{"n_head": 7, "rope_base": 10000.0, "parallel_block": false, "init_std_qkv": 0.0216, "init_std_up": 0.0216, "init_std_down": 0.0, "lr": 0.00292, "decay_shape": "linear", "seq_len": 1024, "steps": 4319}
Below are experts of layer 4 (counted from 0) of a mixture-of-experts language model. Rows are named router (the router's row for the expert), gate (a neuron's input weights, with its number), up (a neuron's input weights, with its number), down (a neuron's output weights, with its number) and show model dimensions 336-447. Each number is 500 + 25 x the weight over its row's rms, rounded and kept within 0 to 999. Numbers have three digits each.
Before each expert's rows: "mostly gets" lists some tokens that are sent to it at least half of the time. This comes from a sample of Wikipedia text that the model never trained on.

# expert 3
mostly gets: " |", " to", " would", "|", " may", " To"
router:530492469513479528512495472489505507507497491480471480472544493530489477468521531532544545516531549472502487519517518477481513505515501488507547475504475514534504549516485481503488544503550474521464510521527542461506482504476457492493547468497449441560477476499511497534528517518480482491504519500521497463534545537529490490509491516478
gate8:503483462491492539532523541519518473475503503478498505464465517458527488576494483499492500503509487509457492473481550523501540492463491546552529496484527488488543523522501489502486509479544472482493480538483477494529512541486485476492515513531474513487512516460472553514493467476518480538574535516497502483484515505526484487504504479508
up8:496467484497466533550492525533525493469507476503503544436473534513533485496496500467546546571499481516488513486473533455519483493498504520484508472488515476509502487463517482489471542484504491508513500542518479539573531527484469492527523521498515492488486517474515501468530517520495506473467481513484495535521509494533540505504463484507
down8:507490498501506539500534488505481489517494515525499480448541490501542504493529504515523511480499497496550507472511488468491502478555512519491439489481486486493508480552473501501562468526493523497547502536519527512455457492490540484530464492505503493512470498514485501487470489508529449511454501549440497481559499502455492526471502534513
gate9:510506490492493509479504498504492516492467478490469474517531494509470497518544485486500488489530465451501508478508451509502473481494525520527499512520499542493505486495462513518530495533493519477538472530500494552471469505502501497490520482522508493499507502453515495540533549525504486453458497529500496489478518522495501513517492505520
up9:521566477471507473512461511493523489505463473457549476537473500515494505474498497453473498507503512531510449483546522496446451429529502473500507539546513451473528533510471519508496523488477521497502501507499498513520476485524471508524517475495452518493482505484506521497491456470526520502494506511515499480520488482515535502561482492491
down9:528498516493483500489550521500503491514514447519503511498494519491494514485497493515550537479450546524467490479442484524500531516479524537491557487486508490519545521499494508520478498522473491480535470487517513469463529517506519486509480526489484529549518503498482520544464478498481463546495514496522494520494487494537529474473474481467
gate10:484491534501474512496560470480492460536466524494506506523515496543506529509497501518475502488492505495543452528493503520522568524488464516482513549473484533496503492495534513513514481497491497451511504510535460513507538537471536469453505488473516539544488526552479529507499470530462507481473476534471530492520577495468553497508492533507
up10:428536504488518494491499499457513496524495521511476512516498514464462449491538474519540480552506482471527527465488472465528519509502500499481491508511547527431477494504515478525471494490513493493572476484515503495460524519523456539504481502527457586497503484511485524495483488501469517470529486496484496470482477494519480506513489517510
down10:535461481472503500506528481516500488495492517478515515472563521506503579506536474508475483523542489479502548484518530507477487489489483487472521484452493418481521535469494464521529464515502497553506493500484506478491484527505495506504512527532517487447540501497475532461462554538498527527475501478505521526513514549504475509496512483472
gate11:525470458445471533513494485516483487524556462480483451461475494531561516497527526485538515482534499495525473459536475447473526500506501504506514521474496532531501486512519490527459542494544530480525464483503526509525525520522503494478523449483472515506464498519508521513508494475514530503479516507476457466503536462486506503497504495504
up11:497503487498490506466487522501550514515480460539475531522472522478495497497497505508509456536543501488536487434534499534543549504517523486497496541501497498478453472563454483519501487494508489509455494521488523487499499513496510492458485503461547493489515536505513518487506491506463517514470435511505514498495519514507516528562504518506
down11:488509481465486496520500488483439496522522552540508535483494466510510500518463515533479490529444502494502505518470516529484498498479506501490480485515519452482458524511478487470448490492557459452521504528508472528486520497500481465469487505487525493458501512517469524474538486515467506480510481464514463510493510507514461472493502495490
gate12:526527487473522540506513551497497505470522520495546448485527482469500476529494478494507480534514506519508500483515473506486471509543452484503503524485497519459511491437475510538496506519478554483556516530468507448512481527480510429523504507494460428512490530549524487516473503531483479499514479492521551488531489491485507476499487517490
up12:482532496533438465514514457511517481517515517548499522513505477464515439491500529512492495519468456520461509504513463517464542523509511498515494472487496511532487494483454481456471517471524484505531530473526487531505482507528510509506516518498500500488487486482482452481461508513483489443479508511531475544518471507523481551492472535494
down12:483510513545460501511503483514466504511565456479518494531497532500529521491495489504481498492508517540516455503498519508496510495502484466471489491477521494479521516499483499467518504531489479527507478478486494481472478456477511525536493553518470533521514508466481522485447493539507513511501519530467478527477502482501477475498463545495
gate13:507488475471523511487483498494481442495494502476466462574487479516517491506491511527477483466489450510497482515504514511484486511509480470557504451487482522502504505504479486504550505492539507484467516456519454520539490489467562456458520509497493455464555508486538493460511496488492514486496489465536527484503560530493495522539528516476
up13:479513508492496489495525469456488477525473498526550475498506513460490472498455485514462517486471512460523471505466531504508487493460491477512485505459508503487493479521478445500481485484527529403499471492504500507494509495490535508503472545507474456523526473512513502499514501489515555486487500494506522507510511499497494523505526486529
down13:479527514482472479487540471511553521507472549470478516495487508469508506514489514520522505495486531501476478470509492531520500489463497521501520510508493481523480528454500458526464516460508433526479534511485461513481462460520517477512544479484464516518565476532492523481420481491511466474539513514506503506474492512482507535479527495532
gate14:526513507452488502528542468491551503463518447532469470535537496501531485483476505514524498470478496483461478513488477499497504470531461496518499510480541499547508495504488501496498509493463515534488460485552459538502467458551482499487494441467510506552490459465503491519436522483499518446470493519539476510508467497459433525473513531472
up14:502535532523477483511497531509487527482489517511495516531470500495517479480512550479429538513539526460535507531489473517491514512452513513507551477472543505474495532508523506512518534489491506512514485522505462493497521478539535547511488523487501498512544495497520433454522478527504505493478510502542493495507521488521497445489489502503
down14:506512489528493537465511484512535495485487497516530527534548481491532517446497509549533516495504506535480524485522514498517519486508451509516444506454508444508530561516481517492428490493470479463534498503485448493490498503546495491498484450482504461509495528490482484515489526483509485472461532483501491523520528491521487519470506530512
gate15:467486503493542481480569465493502497484509502490481529515476479503496457523470486511515513475503523488486475512460522459474504529510465481534499519504529495512483512486522501471508522456509519516484521472497510483490476504506499492489469496486505494506482530501477502485537480467461503489457456526486484489492537451492543487519523489481
up15:444519503469510483472468462509515470484490524497524504484494464520492528557488514481520509513454502517507487464556476505491514526504480495512495524484501490501503551491468476499502468528501521507448507465501493481525524486495541454514496528488530518518466521496529460500524484482527505487505528511523510515471509449496482469499466529499
down15:541490529515477478515522523478527455488514455499517512504467516444490449473514465500492489522495495463526470458527454530458502532492503505504496476491566536519477486483549554537469494473505454486436528456495492524507509549505491494506545472473461485487513470492543524505530499498473528488529495472536489466534494483486502498546498493539
gate16:485516509499498518521463488512493502521481494472513490498490494499519470457500512534487484495521497526522481547467517491545472466500496512481497466524515481527560513494468517457474492501448473522472549462506504490502462534478509501490482510499495507518503515507504504486553546461501501481446516494499487486505505473483494495546561504494
up16:546544495526498489507532501515500565516508486431475474481493525471498491474456502538508507525506486478517496511514534483467485492574477469463450529528482490528476476503530530523488532485506483535521518491498535482493533508517470526462473484443473496468468501497508467521507525478513539519507484467493474535471500488528482427469505498492
down16:496477549477481502505481457497493505514498475484498479538485519522536536515513526447543551476476516498540497542471505515475491501515430450478515499469475536495497489477457478499481520489488514490472477449481526530517475511544500523485454507544484510502496526509463455518502539479489487506515485490482529531492494516490499498485514511509
gate17:541506500485493489478467467474474516485501455478492517498478513468503523509493517517498502436491466503472534480488521495481524460550494461487532513482529482493535486504518496529483521496553547543502508482504479498528453503489540503513521489510483519497517462535470501456576491483510487504453447487508494494507499506477483556480514466523
up17:482494541528499504510525546520486514499524497491484509525501514479505535510470523505536517535500515498461506507507457469474579514507573508464500522503480470510510512432508522502523500461495477527490515487483496478541514542442521514527530483532492558502466542501537481509503491478522542505511512509454526515486562450504531507528519506482
down17:518490502501506508497498487517478502466490495494450475502506473482458492534517486513499533494462520522490531489478516538495480530482492471537533474506534518497483489551529468465462510480518545508457506491514491502521449554470505491477495520513495505514487476485546541480501515446527493503503483503496482458495514497480532497470537497471
gate18:506489530466543518527467521503536472517491499511507501495524482523520449428475558543510495464489519456527507531452488510512500559512524475512494511490520477479514527473473482519516485500505528508515534507453517485508536475482514501511483494518516504509493464463476504483501515488527526496518500492512484473484504511513486493494520497528
up18:535452515487511528472489506530498521497518447509509482537504489491530482461475538466504530500507565477500513464540501468495464487502492495478492530508494461459482508490535493488526496511512526450498482518536518510535521485503494511499540487500503493529546471512500480539514550486536493483501542534514511474524556515449545508492480516492
down18:495518527472544510512474515474527467494477492482494537534516478499542487483479461519482473486494498504487503504493511488520519582517517540523505542467449518481494495461478528515513456465506480538513514478515535515514506459471492480539492513489484530500512528458483468474519508466478475471552502497528513515532524498526522450492493474464
gate19:505511498478487488497483489515475486475528488514495478511540492497533481496514522461491473483487483519510492526515490518487512494466445521530486544565513516482510521458512464503503511528504499515478501452463522535456407507436451564508511509499470482499474500448514507518520541527506502485532518475472491504483522498488496496523504449474
up19:534495476484536476489532482469536490492551527525521464479507505540516492510504524520508491505487492502493520486505550520487524493500441513488496540500522477519484492507522532506460493478464519510498464497514507489502513475524502533492482460487471542546489435500510508528500484509477544447445478544535445488519488480495485550531490492439
down19:518497534500463501496447485495512464526472462500493482456514467496483472469545501490485463474507541487511524506510417511456522501496486517439511486542512538524488470528494510467543546482510503514482496504505548517511506508483502465460533498506508516500478489475532469500514520494530472539479499453464527487477526518460485484542483519463
gate20:513467495458520489538505534541444480506511506560523530500473454450495478521529520478456516527552540512497485444525492515513486492493496479544539509508525503544507489539529522486479501518494495532470495510480510533529473514513511512487516467574487501525489512471498463476555529497503518463488505494524508461503506449515440472449494506507
up20:477483509470478500504509496518476482481493491444510519516512521467504517497467466521488470495557503487529498480477531548509510511501493522508511531469482496482463493507519513540543513534534511483515492510490538516506501460482499468466564454447505471491485513474510506535500471503486476513470510547523481499545534473472498502486470512504
down20:502481514486496474470534470503487464530473447461492495519523496499496510537513516493520485501464470504487514503496466448512471543491520537495515503496528490498501521489484518517496543482471464497471550471492530521518508480466503508486521538465487536471502446499560490494526485523504489542519514439462492492525471506482515493524511527422
gate21:550516460497477479532515512521519467461537478506490530484489489501469489515476515479528503491502485452481524475475512505498481514492500543551519521492478539551533474516491520487497509500535451482485502503518438493548482494477489535489490506487464506522479496522535486507496564536523507470488549531485483510516468519496491519470513511519
up21:487447495523508526494524540504520486503498508522506512515501516526516495475468510520498497469473450482494486481492505469475532511483507522474551456480515455512534490466491526494506501503553478524517526480480479499511522461459485477504524446490533499529551509491481519492495520479520459475478528517479507520523521453487469527479453506478
down21:534475503537488474517506496497477518460472528511557515504527506495483526519490510529519541525492535529521482447519499509505516489540473489527496490475510527483499524478560526542466527476528476534447533495517552491512491534486484516508479463535488500504477479536486490540484506475554541496533476497491522542480502472510528486490507490470
gate22:466502482531501484462507485512488503484531471509505519471519499473529498502506520452469513483538521502519502475530482491502570470498487464517532440487479479477509496467517473557505506461498503503509487495475498499514483519504488547526493491496477499515476488491506522531546519462483540481489458497466498542499514490512522476497478467525
up22:531500496501503521504474515539512480523530496465533475485452472513481514486481470536470550464489468516511534484545493495502492463553496495545521528523514520508512459513529453515489495476463510533497492453499520476477491497530505485481520492524516482493479483453477517522544496507510479555531458504487543508490508466534469496518487520529
down22:490512518504524525474517481506537483529484479494485516522488475507515490492525515509503471495524481533485464515517497470523495483492494496481478512509464517500549509471486500435485524459528504500490460502468493448458532477510500469516439496539508461522424550516521490508537498504492478476519518517461511534519511512453523511524504513501
gate23:505562540529510534465484492480459516494511490516504474504523523469516508508505470489523467491548535500511483496505475495473528516530528547499516477495508484474484504472486487470517498485511508496476540477517476483544523536518490491514508495508515506499472559492471507449505514534477503506518501511478456526509565476482508525524462532553
up23:482497473498514474510514471517514505506521513516442531495462491510504497517460475469515523550475502498449488526494515527489521507467492563522517471523527489516487500566504486482537537480515486483498509534499510484516501507484520465545520529515493502468484522492513459493482481501482458492459499478504499471477504504510469439497496495463
down23:481441507503457545506499550484480459499488471492498482540484548526509515465476511492490466527517470522423450536490469516498498512476500514478446498508496496447490514465459558504474504471513551431509512515503507510473512536482525472492522522504547449523487491474527539519507467519518468539477506563477529506496499481476486528494512480461
gate24:500519512495474466484525544485481504540506549510499535506540532477527503490509546517484487471543541479493482512492488477476561533487492466523481506497498476485470512482512507469497463496535508443499473488482500517508523473536444474558529474475498464524536486510468511514498454506479468493492524476501530443501493478488471518502520470493
up24:538512538493505491412529528554511504506494513504469501491456500480507530526477536495521514521497478510470493498485518470505536488486487468513442450539490539504545495499476471457538463546499478490520535520552472476483437493517512517541478493487483467497474526505493495509506492476509535533502456473530485510489504509531475489508515474518
down24:531459468481499494495518466517526532543508493522497483507474475472518487553485495492513480522483487507486517464483484496501453465509549469511496517509490480505488516494525552484499488525471521503482500508535524454473515509516518471494517522502546506473485500461512528499438505529511503519485507511484479511531504509531465524461514479470
gate25:503499443505531507503496542508485492513519497501465487497477489459481526480486508570547503510514477509530484484525474482462494489472493514492498504478511494510496505515503501526490505527545555490475488535535517465478466498516508515514527473434414525499499472483506492507443490483440519526491535501463525507566516538456499505529508494486
up25:537474508500548542528494508512469446490531470536492474492480478488469510480519489480487485496527491509455540528460471482493500491513517483481487454489479503520543486486478485541502531494519504524521480522491447485510525515508505490529483514533433478506521471526554508482516498486542481524490532490477548482502496497461504528452486535539
down25:507541465511476485456528505466533529459494501474545495487517474512547507499507510492476491486535519441524505482467522562528508497505503506495491481498483481489460492507459474515488533511500450548462487489520475518519518512533471538470469515515521518516494496466517474501520491494539563485531488467484527505488517489520520487541468496519
gate26:521501515511452484475507477493502498495554488494552465501540479501491497493525497511559470474484485476456505501503517506482543464496506526548509481528517509496476473466493515482502451535508491521473458491477453539484468511472460492519534508506468497470495544475451498505502508459480503472493479473444498502524478515461505488504509521489
up26:518512490472503480538519535499555507516495461496483469472535511530493475507489501496499471477507464552487507525535557501466515495500500520507505498478505507518514502475476517485529464533480498533501510503453498496516504460479491503499515497527464452498494515506514477522540474524489499469506544503528512471517483500488482438518542524483
down26:473485498468506460537481454495486507491503517522502492515462528509490493528556498508476496482496533533505497501491512515523479486521520412496522451525498517488538509520459521478514537489507499478474470488464497533470485513499433502464533518469494472519441519524475510491514523489489539469487483468552476498456492476497494487461465490466
gate27:502494481484534527467484500445472517492531532531516472493516504471514485531566511483471475456455530493476473507463470506461493539510462505514493542524483521446489483469519508489546481513513461475513514508519513527497492527547431497543522491477523491505475494501508519472502455463499495493520470496488476511501477541506559482525484483537
up27:507473498513521572486494501473495508486503503483497476468493532474502505488482485483488489506516504451439550485519479534512483475512491517495501542512500463523530517518460483523506486530470528495482495492537465490495419462513492527513530455482490484482511520513539486489467496510451545474493519489512525495476471493472542479476471478521
down27:495496508495506526510554531503505475482525481506504499508509489481526519489506478537461471507514494493471515491477484517484519489514483512505512527449540470544488520476452516468490582526491508487457458505523521509506523461522528516539488480502503508511495512476475474512491565461529483512519479555504520495493502519536482512506476586461
gate28:518497496514499464529460494551511495491480466468470509473491508521513509471477514535546460469512517540482489481517522504446470495524504517501485529475554503504530502504489470509481507496516484466503529517521487533475515500499521461527509511495497495518485523503468544499488495515504511495495510493521493493477517510528502550476462484506
up28:490533534503482518472491501442505491526500489463492473471512493524486508525508491474478535510485498507536472533524522501497449488524549508522542477529516468499510497443508546493521504459536481494543513485509478484518490502495494510509506481542483500474515514470519512494462519525535446522465521504459519502546440521489509510495469514510
down28:546530515454480448534524503531526540477521507500502491489433486518506514473530518505514475480498496484516517514548434484512481479525492536477511474506468493549491510486498523511485475517502513497429471533520472517519478489508537509481481497497472498510491481551507487511514473553484527527508534508525475526546488502530475528489457521493
gate29:460503455478515497508491527479485546509435540540484499527519507513503505508498537510506485488508515437511494477470473506460497540533493499500486447512504457491486499477504508507522499485519526510539504522500523471533486485483487502461554510495510470481521490522516516470448460512526444496517495525467496485451513506485487521484500503467
up29:499491522474459497453485462488497488511511449459505492514524503451470512464513513529496479483501506496456499514524448518487492510486522508482492475491511471457485506518516480544506532521525495520466543495465527473507518498462411489500486447497516481510485463490546476494509504504458494472507470534478497482513526506516493493485527510531
down29:466537514453498499512485513488527507476475503471536521483488568464512531488539484516503493458493497474451485470519500541504504472554493509470478470482523470494492494486496523505455461509482482530545483457519512477481517567469493441507514500556504496514410512533497507504456494492492525464474513472482527493479500486447450495546480495513
gate30:522533442533480465494522527492499457500473509519517517492476507500480500465521484532518555509475507474560510478468485485505481438492511516516472535517516479473487526527513509488491496497508486438502471481501475520502515515467446506484512491477476516483517508521520491519508443529499511475456500504461510469498555530478457491525462499497
up30:454497475495526525488488472478538527447520499516502527499489491495486529512491494529486545533513495505481450483494510531495497496502513514491489449507496517528522471512530505485477536542492513477515499528467524496550491495536497487511490478477486439485549473515458495516543503463451521517525551551535517517477519488491498481464485481509
down30:446492501495526498484571541543489543535519478516504543472474511469453489512491475461488469517506504469486498471500494506491513487494493505465534453533527525520476535473506499466548533507485494528495444479503486489516476512509528512485485490467529532543482526496519524527486468498466470473493498465474510500485498510530513488533546499532
gate31:511507539486454477501487471471527522479489564470476499503451481505523517528535511489485451497496496471586472481511566491517513505456517545547440534494494485470466484538499503495508509475522492498570502459530524477474554486501517523499499488534513480473535476534474537486502462530506484483510543519505518473544494455529479497507517471536
up31:479500456472489499532505493481514493460534509497495502529531489486466502534514501434509512501503529467515463484520471508526461495465492478484457513505496513480503475504483515521517533495523461471515498468542538503559522521523496522485474502502489533514487475490512487511517536496512542517494491483513497458478518460527453544503476511483
down31:494458468498521524469495500483485467522525515509546518533468500511530513473551482501469482532528524465482513474500507469472520562507517538459514513469439464539486494510525465476485495517520508491499512506515493529471473514507505461508495525529538485413505502522524495485548474484470460487508513525512488509496464487486503512485460422511
gate32:557538465527490494456525509480505503504504513481530488512506493526441509470525539498525524519528472523484487475553493478496544510480496543472487536502503463503483490496472432526486501481531494495501510497467532487490517521508524467476533489504506487531467463506521468518484463472488568479478501505476494473519514491483484475465520497508
up32:475547492484486485504492475495520480536520487453496501480527493482532511535500494512497480517535506457492512484506513487499522487490494492484531531468502486512475497489477480499483510470540453529497465504459542494533510503479521555553524482514484506461492438515452502474477478505493528506517486483507555488480501482494531504504516496450
down32:472553494517473549494507476498438512504472526537488512521480465492476474523488474524482481479508485470542476543498511534523503486486469461519492524485466491502519488515534496526532522507531478476479497554502545536485519487526467509517502543483486457566468484453505539518512530480555505528499484499525532483487529451511479471462440540515
gate33:509537526493474514460499501492486545534514479511487528510522480519497494543534485531481510520502505482504482526471495490515456513451495505514519540518479491496504541486488535495444485491447479505475517522524487486548463504458494490525475522529472529537492482546497560490515529530484425486499533517480515513441526461501477521486512524491
up33:493462522525515508505513514449490538498523460518476534543500478511491507532514532465488444491473485466506501518504492490496519506483498487462478481509464515493482479519503504467509519523504500523479488489493521504544408475504470508463503513450469530509538452553506468478513501501484465456461464497498517469530469490477474513488547484500
down33:488553528477531523500490565471469520505509527516498470492494514449479537474477422486523522527504537486529505490541456512485509498468522502480482507486505489510500478485471534510490456466490503539529458492446497454495477493479520483474497479531505568496511540502495470506544528496486534495502493503535495533489469496502541493498496526491
gate34:543492529504504474500499492490514458504484487455474540481512500495456499511496517465494498507506486500534489511505476548524489530507485505508529493532489538521526508488497471538498498507462508525501534482495493501505445512444533486456527466491537529463497541571483474489523491526471504468484492533523524474501497518520490510464479518451
up34:481566528510467441532485505537506480516504498509492455530458468483534498505539543464563520483502470528514478468531506538484509560496485491521504507517514489508498487526475514508561506494522525529479519493467478477543486517521523471462450500462490472533507507542495502510494492487539481490491469521469460505511535538486514512473512494540
down34:500475536523528461489543552490497480489537495505476522467496494479526489519482500527471466463503472507500490497527550432525495529477476504476550478504545531518484489471477511485518565519493483466507511498484506519554486501523508446482475442477471505476500435536513460498475525498530484485516484468503499498517547528496500495497455498458
gate35:476517530521574470487513476484526464508517539478517467503502522538521515504490527409448569520521462526475497535523526523524482468528476499468503493481506518502483535484474459488537503499564500500524494499553547515499486450479528522516451511499538461500507484506481530518513529505500491491510507509478509497484521499494480449474525513520
up35:483468530496471496469470502515463500473540458501498520475535489461549486493516553497461494521496508531527501523439504502536523528446500533470500517522511475530490492486522521527457464532522550509530498520473480482464525503456530499499525499488554536497478518533511530485485494501500509517510535507538464522469491496509518504507514511498
down35:559506534512490512468491512502533473499528503502549488513455540514513507501475481450524491491503480504505503513498479525452502518491460470508537501477500454494520523486470549530491463540481534524484499499499509502546532485434517506500497492455519488460531485499488479488510520538484482506526518513496475479450500510525499520473508461524
gate36:519532468485517488495461488489513489456550502471508495478483486513481508501511548483461488456495539505478506511554506491472511517512520514512507547487548485494484459516441497494478510489490499488509501562499500563528547504504488500496508474491497546497511457492511509449501502476543489480474506509475489543511510485490478468515496499501
up36:478524465507499497535557487488459449512522529503506453503497498512470547544500483539492488554492457500438511548473496512504444512483482455513487558489474493500480503507495501527488521517508521495492516469474486519462507527536506484496501503476533491528541509538517450520465491529493514483499479490536508463533498504499466479486496537517
down36:489550461491525520494484493508510533451451510480511493511498514501494469482526496471459539497498463461472475502534440453466476496495469514508488495474497512535492478505478524537502521501537524500458507484470502534463455531487498488511533517508521508486521549507519482502482510513494523500479428502453458505506489496522517508537505522487
gate37:511494460467515510499499503515426506488529485491496480481503505547524459492514512469521497545538481499517513524438499521514478509510493486517494480519506546497481489507515529483501473519518462506460486570514500534497492504456463523512528462518512478510560498505543490498495509522457492472490514484503496472500500469550482471517517492491
up37:508460500500520512497507512489482519485500471507501490520500507503513453501510495501456486521528434527524503547496510473494542511477523493479498473457482501504513465481469498516514508514535472528511486473547501455553493504527444468502475502555507482490475530505516512509511501499506505522518495531512541494525532499481525486483493468471
down37:526496431491472513490520505520464539485439499449481489507538547533482514517508533502511492522459465466525501502445517529513474513529472484523511482488492491493519485511483509494508481463478498521484505458506549535518460495527480528484500530465508561481495467441535496520559471510498512508489510476510501523513514519532464513465496486464
gate38:502473529484502517476504502491453464531478482512490514513488488486556506521497528487515502468525533458524482456507505473472493491496488463530518508489478504512541493505494494474473506482524505528445485490511487475487471530516468496494488481471448544464498493498497535472511512513498500503536475460526502516502547551496507507515508527487
up38:563489486497523471474480543522456458501522521509489527563493509523529483528494481520467469512527496491456512486525547518503522483480509544496534505464495462510496473525495476515464462446488508511500493511523483507506498547494533497500510487521513512516504520497511489454524491494522494505503502508499505507544499487529468520480520508489
down38:506489516507506490478475531508518505508511507479505521479505481507509488529502482558516505493457459455515547505484476475514468476471480505509496511468503544516475474490537534501515488497509535537498479497506508539502515499481471505500500485483524509505495501480520521516465483479495479517479489496500491481485453471509469505505479486478
gate39:471528519475478527498510513480492511508501504506487508487485480531494486489476485515449504526496518471506545491480485490449499512488495475501514520515522464538460539464467501456526513483508479491447514464475484510498469503484497495493486506474522490489507545519512521460512524523454539446496551484475469529525455496500481454518536561490
up39:516540503498494575502476487490533483466459480503538458508487532508479475448469504479512517498496552469473473506477501524488447542492490492526498494503512487544582494509489503522474505495485513524513480521473503511505513493473484456539529498513513489483526473519500504490457500523492485520494512519495497481482514505537518480489480537534
down39:505555510527485503516500469526469517462509506520494498487501492495516486502504519445531477554503500552529437531502518506446503461436528495522492528454491505491462505498546556481485492488504498493494530491538479516477479455539493476554526490502471485457477500466493509472510490488472491477536482516494527539525490524512483540490512510486
gate40:468481488493520508465511489490484508539437500481495532481490503511493496531506530469489511464555536516475513496532486502455509522518436527463497520520494523507480497504487491504482497482497453507487516542484512495491464539495489471484483490529485554504523511491507483517532506529492496524468531487497505499508545495481462557483548508469
up40:533485500518479472454544514500531483468487527482467510537495448504525526529503487494499477491517523534486472492524480507489444506503513519523481491492501498540456504517482518530460512498531516515473515484473489513473519500504495497501543477486457464525507498502501526487511460449499546526492457483515482477519495506514530533465555506487
down40:517488518460512501498504465527457504456538482513465524490537486539480516545502504530485483538494423506447489527494503476490453488479504515514489504492525458516506499467509477517492469524518512496530474485498476517553515517469513500501497519478483487538535519478515519503502523496486503485512478532468528559508499546519528493523473485526
gate41:519505471524502498478525477500439520494517512507465471479543512495481524516510518547470480463502518500510448540486523484525514517453442516505503512476503487442529475489553495510519479486520508462454484482503525491531465528523476535502489517437498496531459461491495492521531501470500515520478535502540516520534517481483556528475514498513
up41:465547491490498533512477492445524473496493487460488469465510518507481495481553524484540486488481492494512475524539505515523490519485477445464515512470493490525507538506458520464469563533491484485463483505502458477502482475514498518495524448506508501483490508493508493496481508482475516499496534522500497540509519499508496485490503481511
down41:507517523501448521525534507455468514520503476480450469485487491530474480509538528487512504465503492489499497498501507498478527516496492508502525521466482507485490502525521462473530522468513452515487509496480501501459480476533510476490532471530512489487495471534493469509527451508535490540521531515492475489505503507484484496504480499543
gate42:508505502520495504525487513498455487500498515510465500505476497497521529497517482542478503463492492511461503517488478513470505529521500518515475537542492521503484465500512500493500476522529477488452487508493518505470510501482547504474538490522438496519527464496438523467478509516464470524506507497514503541476496483512511492518523466483
up42:507532528493492525500455504469497494488548474487495538483535500474484524525483468530484523481529458508482519496498516534505472514482518486511528530509488498481549489481494466489502481505504520494504485516485466497498515499493508487512508480515540501464509540471499475505488510545516486518514525515478545530503513507429496506491506458461
down42:501477491512521500454512504498488491508458514515432482536477520550481491446527535508489509476518522473504474495476501515502494428526522521511509514510506521471468441512513472540506536512509506468490484560506516500489527501510444488520527534539565468490486525455514489481508486527536457536475532482504476507448486491449412516474466491470
gate43:498492450521520525550506487485500487496511464507487469482482521493518504490519502544532494484502489473508533479476491495465480487523506479540477526500483475502519507531499504520492496501483510492513518455514519480525503499493512502521463490434513482468496513544514468495541462467458521544502514518516451476544494520489563508489524462481
up43:549513495513517501453530525509536546498523518529501459441454517494524492511497454465536495521531469487484481453484506542511450479486506509494500522496487505534506499505525517477477507494508504528476520523511493499518494512469544454544532492521482551476471481490530535511543457511514474511516499483529473534518522514501497445534429492500
down43:486453506513512522511522491493497490492523506479464483507541532522430493483550502514535518493518527509527542492457503534506508453509465473559488483500461497475513492500456532509486544494505518516517556441561506529505494494531452463518492479485474485512567543465503522494452509511520520498483499501479515520488494495472501508512508473512
gate44:520489524476455494511453457525489466504467443476497505502525482482504487492495501511469466460497498502493528543496529482521510537508497514519500490491523541515482474515490500494487520486530458481485503513561521527516444521505482462497499522507483548516479499550486470514573509564518531487491498518509477499548496492484492538506506492472
up44:547511488543520504467471551529479481540478445482489477493535535433492476473485524499516502518507488514484481521555508510528481514481483495517524524512523508505499487510507482489497510475500490528476521488505513545505519539523489485562491508508487526530550510499518525488516519519534513529525486494505539500478482501520485534483536553465
down44:509547474519510492495508442492472514484462516503549471533497478518504504488480520508484516511439477486524471500495497502486509539496507433527539515460484504514508484477515489534497462478479497540490524511520486479485481521506460509464512509505555476470532545510505569472513521444498534500491463551503499496474464521530548516494525521528
gate45:463516466496495470535510537500467499494467436463499486485521546488468495493517513488485492504515520538464496498500521564520492514491480525488484520510514503549516497541510509499550525506492498526495484533477543492516512505465538482479494528521488496527472511481509499494514458481496520472541453511470493537525501517525495509527466506550
up45:487507522472516512506484538479526483481488485546459471502509533521524507510477477515560523510481518492485522497481451501495497472501537498463473531481493502516515467500448495534500480485511516478465489493505546480499560551509498501470482520507487571493486490503516494520480493498547443536562478480530490522534539507506463473499555516495
down45:524538503552469510537491513492486531476517536475507517489574451522531510524515491527482475471529501557500523495513447511548488501511483488499500485514461484515499502548468540491506555490512492490471491516458516488550531516504502525526536509481487505484495505511470504507518499513526486500489498502541486509503495485531507486494477485508
gate46:531480515513503472469466525504495523542534475479507462513475504528492537501450478534512506541508513533542534486492547554491502532502491529491493512513434506496516502531488513488535457501496462493530496498466491480512486505543529513535528465533493488524513513528530481495506509553506483497511540480503475503486534499520489520492438524522
up46:470518527490523517449472544507480509534543483501464458556516508530505449508469511532489514484497507536519468532524538489521497526485467488480484492541522500518491513476509467528471430452537490504498497480474479475506506519481523535521468472530464475474510465529509501484493503506500543473469474514501543512480548498488511488502478542547
down46:495486544514530438525457438501539488514510509498490527496501494499456558492499505516489501454450481511509493552513453505494458469484502512546484464454537521519512532507532476481518502499462527504491491513539478514521501502472567480488498517502476487525478529512475474508505489492464479479480531478533523496529474497469475484525499483487
gate47:495488506507508544463475518504480480505472499473503506480503532476478501528491476458492503491498520468487501526497527540474514479483520484514524522484522465503518551528491481454516487513492532470458459518527505491489480504511498502446476459532459486536522505477506492491508515499460515463507523467510542446564515539488486506505479470503
up47:476522509534538501523478466521497479512508510522489504485481505506505496493489465505497517496519492519467507507535460525518541495549555470521508477565521523436496478502512473513519471496509514524458475447513453486515487495539546466512496501491499492500508518504503479530469530502494476493464462536518476503502461524495514492522483474507
down47:469525438526517506518496513516501499511515482490518520489482529472486471518479519522479497519521486517526506515502492503497522500493516515515479492487544467496539522489506524549490519492474445520486551489500482495535521461473464499535526485507533478515480487452571528494503480497514475484528519496495545494486512527477481449451496485497